config = dict(
    init_std_router=0.00748,
    rope_base=1810.0,
    rope_fraction=1.0,
    steps=7392,
)
Below are experts of layer 6 (counted from 0) of a mixture-of-experts language model. Rows are named router (the router's row for the expert), gate (a neuron's input weights, with its number), up (a neuron's input weights, with its number), down (a neuron's output weights, with its number) and show model dimensions 0-159. Each number is 500 + 50 x the weight over its row's rms, rounded and kept within 0 to 999. Numbers have three digits each.
Before each expert's rows: "comes after" lists some tokens at least twice as common just before its tokens as in all text. This comes from a sample of Wikipedia text that the model never trained on. Tokens count by the router's weight.

# expert 24
comes after: "the ", "The ", "a ", "s ", "his ", "its "
router:488497515423499457609414525532543562499416498470498509448464476438555484501544456528441439459505556472468498555500591506493525537540500412568532559612553575510427455438533510527539566506490566547559457534490517531439467414444482434522468534496490494413424479495459488465454473544438578528505484444591489550522557531530486563603477357577448600493496490450497508501490370524527520572416420529575495496521463508534482464471360460531516569496484522501543419555499435485534584470455437
gate3:491469458533520508527455537473575533484384494425544473413381461477503500468554468408449431520363505518451456527565617484555552464657483459460515518554474499485465483421529487508545509555474522494572453590485561529460435471519397475559459505551419500539495440466424531506466482537505478479524471459502481538521492516500524495526554435449462563620516424508588540580475448498543497530500489508620465485490438438480492526524540452480518543368448580447439509483444520489474507519521622
up3:518403616460530512489474493519474512439415501543628546411519588432473456532519494497446502531449514435527422582466587546511565452600490502485482495504529491440483544495476461513518452566438430467554554518502551662457496518456385594595405476540504493501472493442499585466441460476480492421509427502427560518442524511428539500514476530460484491569499519346510493502473543489478450530479502475565508471503555464419522429543546512425498459461434573504430495468470474449473534564514573
down3:586490488560484354559508480394539486540557568548487477496514497492478473472437502448497544529490459508481427533469441593546568510525522557513471489469466562498506570539502463466500568516520526524528598515562473583539570479473442488427526578452515470512442461500480469463471531559564577501487548534501462510585414453509583662455518438433580431526439480510471498440505494464609587474598555512496494539513588514536535510465442559529548560388522506488472541534529551391582520550532590
gate4:583516512456517539538498496474427547447515538435638505435487558484557498558589445517467438533453555530449470500449606490503439464493541460475520601530448515445447549389536556446525522438438482415438516410513523489432475430404471516499466471470442521535459466491542456537424550430527503467456424579528479458601478561578476453560551516613451405496577567509489467578579456476513540538459508545434583510477492436524595489435460504456519491488425539482443429487454457460497452532493505
up4:513514464543558549464469608497406451481584503461581515448501576443506506518488576443420489540479500540460546440463589421542590593521434515593516455523541451515408530399433496468512508524404563584555486460499574513467510507498502529428435475449469570468467511501564496594342592532529517499504434536521518442515466538510439499585503521515460580564546517473483524577561459546410544525478469558526558567493508516448474465479494524524527460480421466495488511640435476554543566517505478
down4:551554452426505482572487492466457563569554558444602499531430402447490542626525509477548543596413426509501517499442510462467495510556444537569526600507524467510530501524445513418416441503560538496551462510433557494516607439511502507566464537560478445430512428607479461564433512512544527472565487530521433522454482513570535527519530534544602446411636490459585559461501510565483454504497484546531462622434490525433492464446450547581566545484496484484446568536510543510493505494506454
gate5:533466431528530508473446484522549492388521540473531521399523529520465509520533473508578523466571500455418457418521468588603492467476487558418482516535520462423528479541561510507408618479490471548420495511512458500436513429511462479553468477592529481427526583520447488508516476507583587559511445482386428541534518462456575522487394505495586545463494519478502513495632580595521405550484409483485469421440507498421447537483531481434429509495465524469450376507470523493467532455492594
up5:497554612549478510516514468462509476501537475455533527450575500517492497475530560419479532421533504464457460481499587506553549530520473460431507489529506538397479482527539540386468543633507537489522531416513476489427454466416433472441558425446500497582503434453392434546474583516520615486444453549483376510523497462447491487590476477393484433547610485443520525538462504512584508519453570494464542471560545449469507551446482566472425565483473534490452627457560533555485514463551581
down5:547427516387527496463477442499449500487549568420567505504599489563506606458376547420457520453537588458572454417466542578533505435519537467532453544510583537437522457511580430532380543521503528372541497478530536477448503487576381551534517446501538491449544484534521553412568517540423505503505507452452500492449482531611509588580494477474542496543435502562546501492426501440591479531422493440521460516514544547456546532542523536474487506579477519438487520454449517563527456433517513
gate6:437582588519471466540511398548530552534418485471569469551490535433525515442526518484533444513475487455483485475515606493383603535513516473524537545569514512406438458400486514531443467521547529569468491507461510548557480519470533434498458511540466532441577477470498554533370487539441389613415481464536566496444517413591480540513493454497521545555469527546442453543562528577478495541492459615533559473470468449501551442521443504573465494512477557535504594402600429532441507534510456
up6:496508462522547472511478477545424443523502542440490503484518435540493440509509428529425460479447492564524606504586519484523511524538534570502468516482479527539477478507574477522468512533475483481508501467460502411528473456510483494542436498489536370440567482432536486502563592401540414436556542444482502538482485482558551514499558592538607539592485552531509446652524444612480604536514472503489543540474491406569453466545529451632459540395526377553514462405517525504429492572524454
down6:585491530492516415684384545513529498453512478580469430527505500525540477546464532398505511530497466581460423411550591543496568531473575451424556555540556541451409416567530481519438510469487505457488501462570451447547458419487447566433469519476451435515429489534559525439538495578538505554553532533505468556532508558543432584466551463551468494447518453434429414440488440476507479608524480531559473494460535432549547472488521493436559536507482432529530426572555488530546517526489494
gate7:485510495405525539478513430517510529589475466484527572538406501503454553584552549519405405465483481479430497489413565540539444443487441527523498446505441440421475528519494594540631496499476524427518519586435434503563503517530470467417461446475555418495408503428484530471458505590462482422490527471571485515480532450436434495453521348495471524540449550464552512540586518475486445501499447511496588491452536469533466429583486406496531468417500467578527463600465483394464499551507465
up7:462538499580488487563542482567483501430531510527474559477521460487424475487433467544565520517474560397467493530508496494472527572486494504464462515482567516517493456480523452483371483442550564578446549367442459551468482448415540435596463632581450552500562471429540544559437498462484454477558471498593523499472453507506468619570514578496441478470428506585485527553449462472477491526410565556525553517450554624387475476427462525451480418480574515484481498486444523551555523488438549
down7:535489414505492422509526442551497562468540480535509540617574481431533531569507506470472548398397418415555573493555497476516542535576526522550480454385486483510536458571417436452415539507568515476521426503511521530461568479500454486525410514543464534553539586443558462575492495545466503452566462477448575554492418543530416621499491602458430476507533450534475457516591476476510509329537525525516435505451506532510464453525467462554496478601514467486463428452473452495448523496522475
gate8:495545501420460448558575470494446457542381540445567466505481422552568464448654486502496464497463572439541520437462563472513512477505479513568509523528443508569493503500517476467442514545484480532447464450472525527559413434411501503523543568538530494530505530565465495452390531477606565399519401481589490510451543504539551410468531429524524430443493469427481500560482441475555474548532387597567603540406559484421477515520516564492485539444477584549482508529498503470479564507585507
up8:470468547456472456511449433537417506511411492422547547532374627487472470466542574458461549461522462492467508485550566500518539435586453537384551582500440454513531417446572469486448503512474473408439534586527523400491521589411505467506494495460481571490475558529515496429564549533451415531436439462497491408465389496540503567477518485563523485533562529584470461536519506503439477542564513576510502478437556413539526539520538481435500459542457422534466476550447515526520523419522618
down8:579525506522559514517436475416512538571461488426475487474563497540603527464568512518546565541414546501486527519499505575499373467577546484474462482522481492467441539591494499496485454541610431529500599481537447388554485448527460577557504498499530437492572508491479493449442533485355587601566485484457530476582506465542454526570536498538425397474565489627430479529507434499512528596528549531478514517532486492559394467568482519517471401470458467544527509431476530474512547576481461
gate9:541469524485545464502540472561465538426425480567543489496542534453548444450538568598525532572566443548457490546545451558513423449394615507495382558494495558543465518544554443563551489478570531461368557544507594505408475464506592469505587498483538516472401470504458497413557546449512502462514433612483506478497537561497493507436505470513466517433442512424500437417480511544536414502492499460557472495542446499451435463439552442589462440507574465495489444573496438457559509485574486
up9:549478461387599526453614381515564546608525520460477504532464497493574543583522472490472488394523466606531475386533431439609559528442506495513442470433445440500489486543479484544457518505492471524511469460538566443473499589491503540471478514595451449542524436522489563538482448481485484432494496560519454401497467550518541507563518526455419511507480416538486568493506579525556507441541451575422523410524463487418488502476484538462483533458508579500518506476527573577375389498453500
down9:510600545402642579473443561484422484504607581582503504501464433425496479522502438479430512590505457476453433424444456479492535493496481458513537444511466512627501562458485459504514536432494485469464486506545538496531509471519543516612517522512493564477437471521549569542508484484458540458472548472541447500503395411422522513497481515505481473490457544575509535556447562559483504720515486508496579396436486503581462469530522528444455548415494512469494479532463525481435507554568538
gate10:471465471499493540539528530536418493512515475470418566468556532513430369491491545563487441547521466483442616502541446512495540521441485521428545475508539578416431522454510367538500580539557579584500508528550451541446378460490455427497512477494574498506445505478520433514426448476557456606495433544542577522417574465631495424527504399558551514466462453507455527535515428592488572482469462466462497479558529420585443465526443490499567540477531435499493423514454524526509448513539488
up10:555451453438554423523547449430467508550482592436571417477480465514503460454528471512458474457516454423543487567370459451498424444494408488498524546515450425515528543512561542469439454592473379458495470445463506401493513538514468513469510553488558486371466508512504525520510524529477509546493585519451458558546531556474409497585523482392470529587427502609467523528511449536516550517429482521515446468540483482547449536453544487575433567459577556486422515384438514506432527495460595
down10:381510493491460484426521570441547459471505462443558475473496504554525574478547428525494534549518523498528569590627501467512575538555533576538458549556582540456499524614514545536644469485573496487518551456542549409549540468505514490485474501540439554492541523465457533485542534584542478473461533487483476532546486392432585510587473509501384550422451421519608496479611522529586515508482483537478411525508540455479494509497549562468544507411470537467454545550541550386434510456486509
gate11:495507581481432578527457521535499375400489507473487499532504605478512511413479529479374500498506494515431510457478505598557520504452567536413505509545536418417528440487519531548505536601473511514480509425607515491542527471502529451534505381572493542434523517479440513440470468594461585468523483497521472513496418467438482577448442525460539546565444491434512545440561497424535451480507524491529534487465498528431566553463487399438481387486419601446500530492459572611536413481488518
up11:464477571596533507502474522503507406371487472483466436569511516552568527525493489520390493516527552462446477380468518559538511519463456538475573545583442500411539497512502578546511467546563445487475444489587492513478481564433584522532468476552413526468477592475485541443510497538433651580533554478454508465382496473524599584457497428483563562512499505459402506489512476519468517469482512445456541506499510514471502520531450566445443451550463569425445520424587492541576420524489591
down11:539484562501507492437470527543487517395446549503525494460425469447499618495446469510578506484563408418523465463537586476510535542519512436471589496492514521528528526538526434549420443520554467463532472451528489522462488512542449464532469454620520582472449475462448426501494496433558551423585634454570519454488530522513407566480392421554465524502476595488434574503522522524532491447443520501494499467499551457416509521458463469533568466530359558510546561425497496439515593479599422
gate12:511554452507375463557422349526452460503615493537441528448481535534502473488481474405416522440560500455404539472505504415393593588541481517528503591413451571460508554467549489497377366487476493500486532537513502590512479490506543485473439448576479511482447515523569603487462424479479436487497459563532566512510510497580465400543486454465470478515551525532566457552462417497455569459506433499478469515478578465550525488559485525541513535513546501531516528519452522463416448561532530
up12:430465411434538624424514494520514487520542477550524655448468470502465545477554518556560476561495569519584481523585475487538506462507449485542485558453589451495539516479545521499565654451482494425491570521453597487496516488492514515530581527522549520485511431470460549515487541481486563526530510572572437486504423517387460441567456513445439544449415490489484586407509450553575480528509397483474569568476474548464556480468561539517610430514535530494420455475459500467491565511426454
down12:464548426484439534437496539526520540466445495412511498469515535426591493472434548434588460506560475486529452511503542436468588462514459450490549452545548495542400504474449527480466398478431549466516398533417554527454491499517484510505538435563568540506511535433566468522473467567503426423434635426454588507481532576519478528453561471408479540525575500418480522525559371518432431424508470576489528512481423549463500536515513505511557513582508526482493611494561566575457478406491463
gate13:439467408432513600473404471482533557507449520530410626522574465517484454639495427477488483504435481509468476585511552573512563484477562442577491527483577570523464510587559529475540473483542546413476485529581499481428482498622565525470451509513543478481453438522448452439455527426476563505503536449524520556434495543532504455442502452555549563508531455474432487494596537566520489399490499599473463355478489542537491492580561461461500522527567532547491431500488513433465477528496417
up13:452428528427428543460510538476446563495495504458567453454511448480520509428578505502481534547457383411483578553456540479549517476514577498556436548483467545598466558484556533504533529438523502564405431581516516530494395458484591526456505460565503473461441493433518572462531565506504476509495433383494576431496523499620579482505490496431529442558502410531529505516404524439442556426546565457583456467451517497477521436460547545503503551570443460438487407425470549520515430482456568
down13:514530556563457538359535513425529489480508356502511557559500478462505586515497595468494507568473503487430529570473517443488404514547602539586431481542445513453408515591492525440508499430461619443435554548570496505527542538581483493511586476458498467467464531490461450542454505446513489448441536517477484584526522488530516417509465500417522510542512382463549533482575542452516472406442521546497458485523546535510563487529519517474522577529573587509517452558362454560491521474567562
gate14:444496514502495482417397462577478549414497574545542447420457557458446430439525396555446505510424536514411568555563575476500565521503451469557491592545549524511474546593530545542524574495507575527582596487528537443440431489477533501509604509543529436506533563429472477462478560441540532495506475510566463579552458466647453487467547463519416483567478494442487473489502597475581546493506502478444474589564531482456414411469442495505500499431456432456530493573532513522525528502531454
up14:527472524475495492514388518555513447387448608496520434513502515504526432529504474497527505496510502543497551509446541458540540535518492472597423579536551441534462554557448530531535455445605567590452559531526477474407446576425488517592550585471480341527595520412477511517482576484612542534500444452625462550541503471523488524446485560490540485504487524550567512435438687509481468439545512517511525556451459458442475512541480508523503491505522501473512508579551462538499472461554463
down14:615529467430529410434460518525502547338567524485452442559474447423498458555555559395538504501537476506468487428425461501485458518518487504489443506447582488535612491517477500454538450577538554569530472475473495517520529491486489555553455522558525475483495602589498493516452577550543506560600509531645509525544520479511496436483516512521478501511509470420412532486502483496469442525460560538485497540487553482512524476549554601551585480537467532489505311414477487506405524499563569
gate15:480561499494514568504470491551494539508508532486497550466581510437385451430482514499416525536436576578511537501605561463594508475510505456476425542552577524591583527561548491515525563529465475586593608505489493424477508424543469569541549541457516482529541559526506497485536536521488565534410397528532433541501492549537448456505482521440449413476512437471456412537455550381528536457442520460406609588538503493502418534529495517506543560557523546574505524516463471555420426560543556
up15:476445448490496585542452427613570475500401547599529417433427515448489474501559497482300509555534500512589484560543588553510546468510444403554474587524531528555486511461495526498449564576522531484556496479531466524508497461457534500440504504462458505519609465521556508440535516474524440619437460477486482584482458520550455397459492554499504515416476515562484426503557492510613504529458504503486508532568367494478541561489498461434497484547553545484525526554438426495441481523538520
down15:480452550483617476475458569503502491396451508502503564505482517496512567568421463461563465448535506514547434423460444497501485525496555532411460472536428490504506494500407634434542517439503458540554527572544523511496481439532593542518438469452494564561490528521533496530510498393532528523434560433452495480394350611580563463542504478433516522482523466467487442519536597439469474477490471385499487465572446491506543538465631609530422462477469515460478598499499517504493436468504506
gate16:496568548526467585568486484516488614567476487539480499573493532465460480394487530540464497541490550504498446470513558508606513493512526518431523445603471592461351503554474407428512545524483441573482487538506535458445464542495449465462564520575523501389463578460580586465546515574519420441458477422442557504588473450580438455467511460478473462495395493516440479508551427529495493537482535431497542479561407380459466477448540497489511486489543423552471519468425448458407481513508542
up16:473488508431507445467503366503515507498502504442497537388452420436592432546465500435523536482493410517451490582472476446470557371498514489496453520450470549577504513517500533539495451498506575458464563509496501610500483521491522529554475380470478492535514548526412466457458558503513439543486508479557540547461530446510541490433406553555497476509530442478564536533521605452526554519438486486485517608518505429538572502563432536615456365411450632465506539444554480497592452480503513
down16:458526413448497473467526502487430501474451424503437463508462563429384445474554482458478477429585521431479501440488492507490509473520485470516487602599518448550481432509563487501516536440449536526517494480425593544571554455571394460496541488530546471403446510474491475435549471520502505413477470434407477517441480564451479469526619510547463515574560550548525551592453467544500434531505448501526445488545380523474483578535498467443536554531407518416374401586522468486545518559531553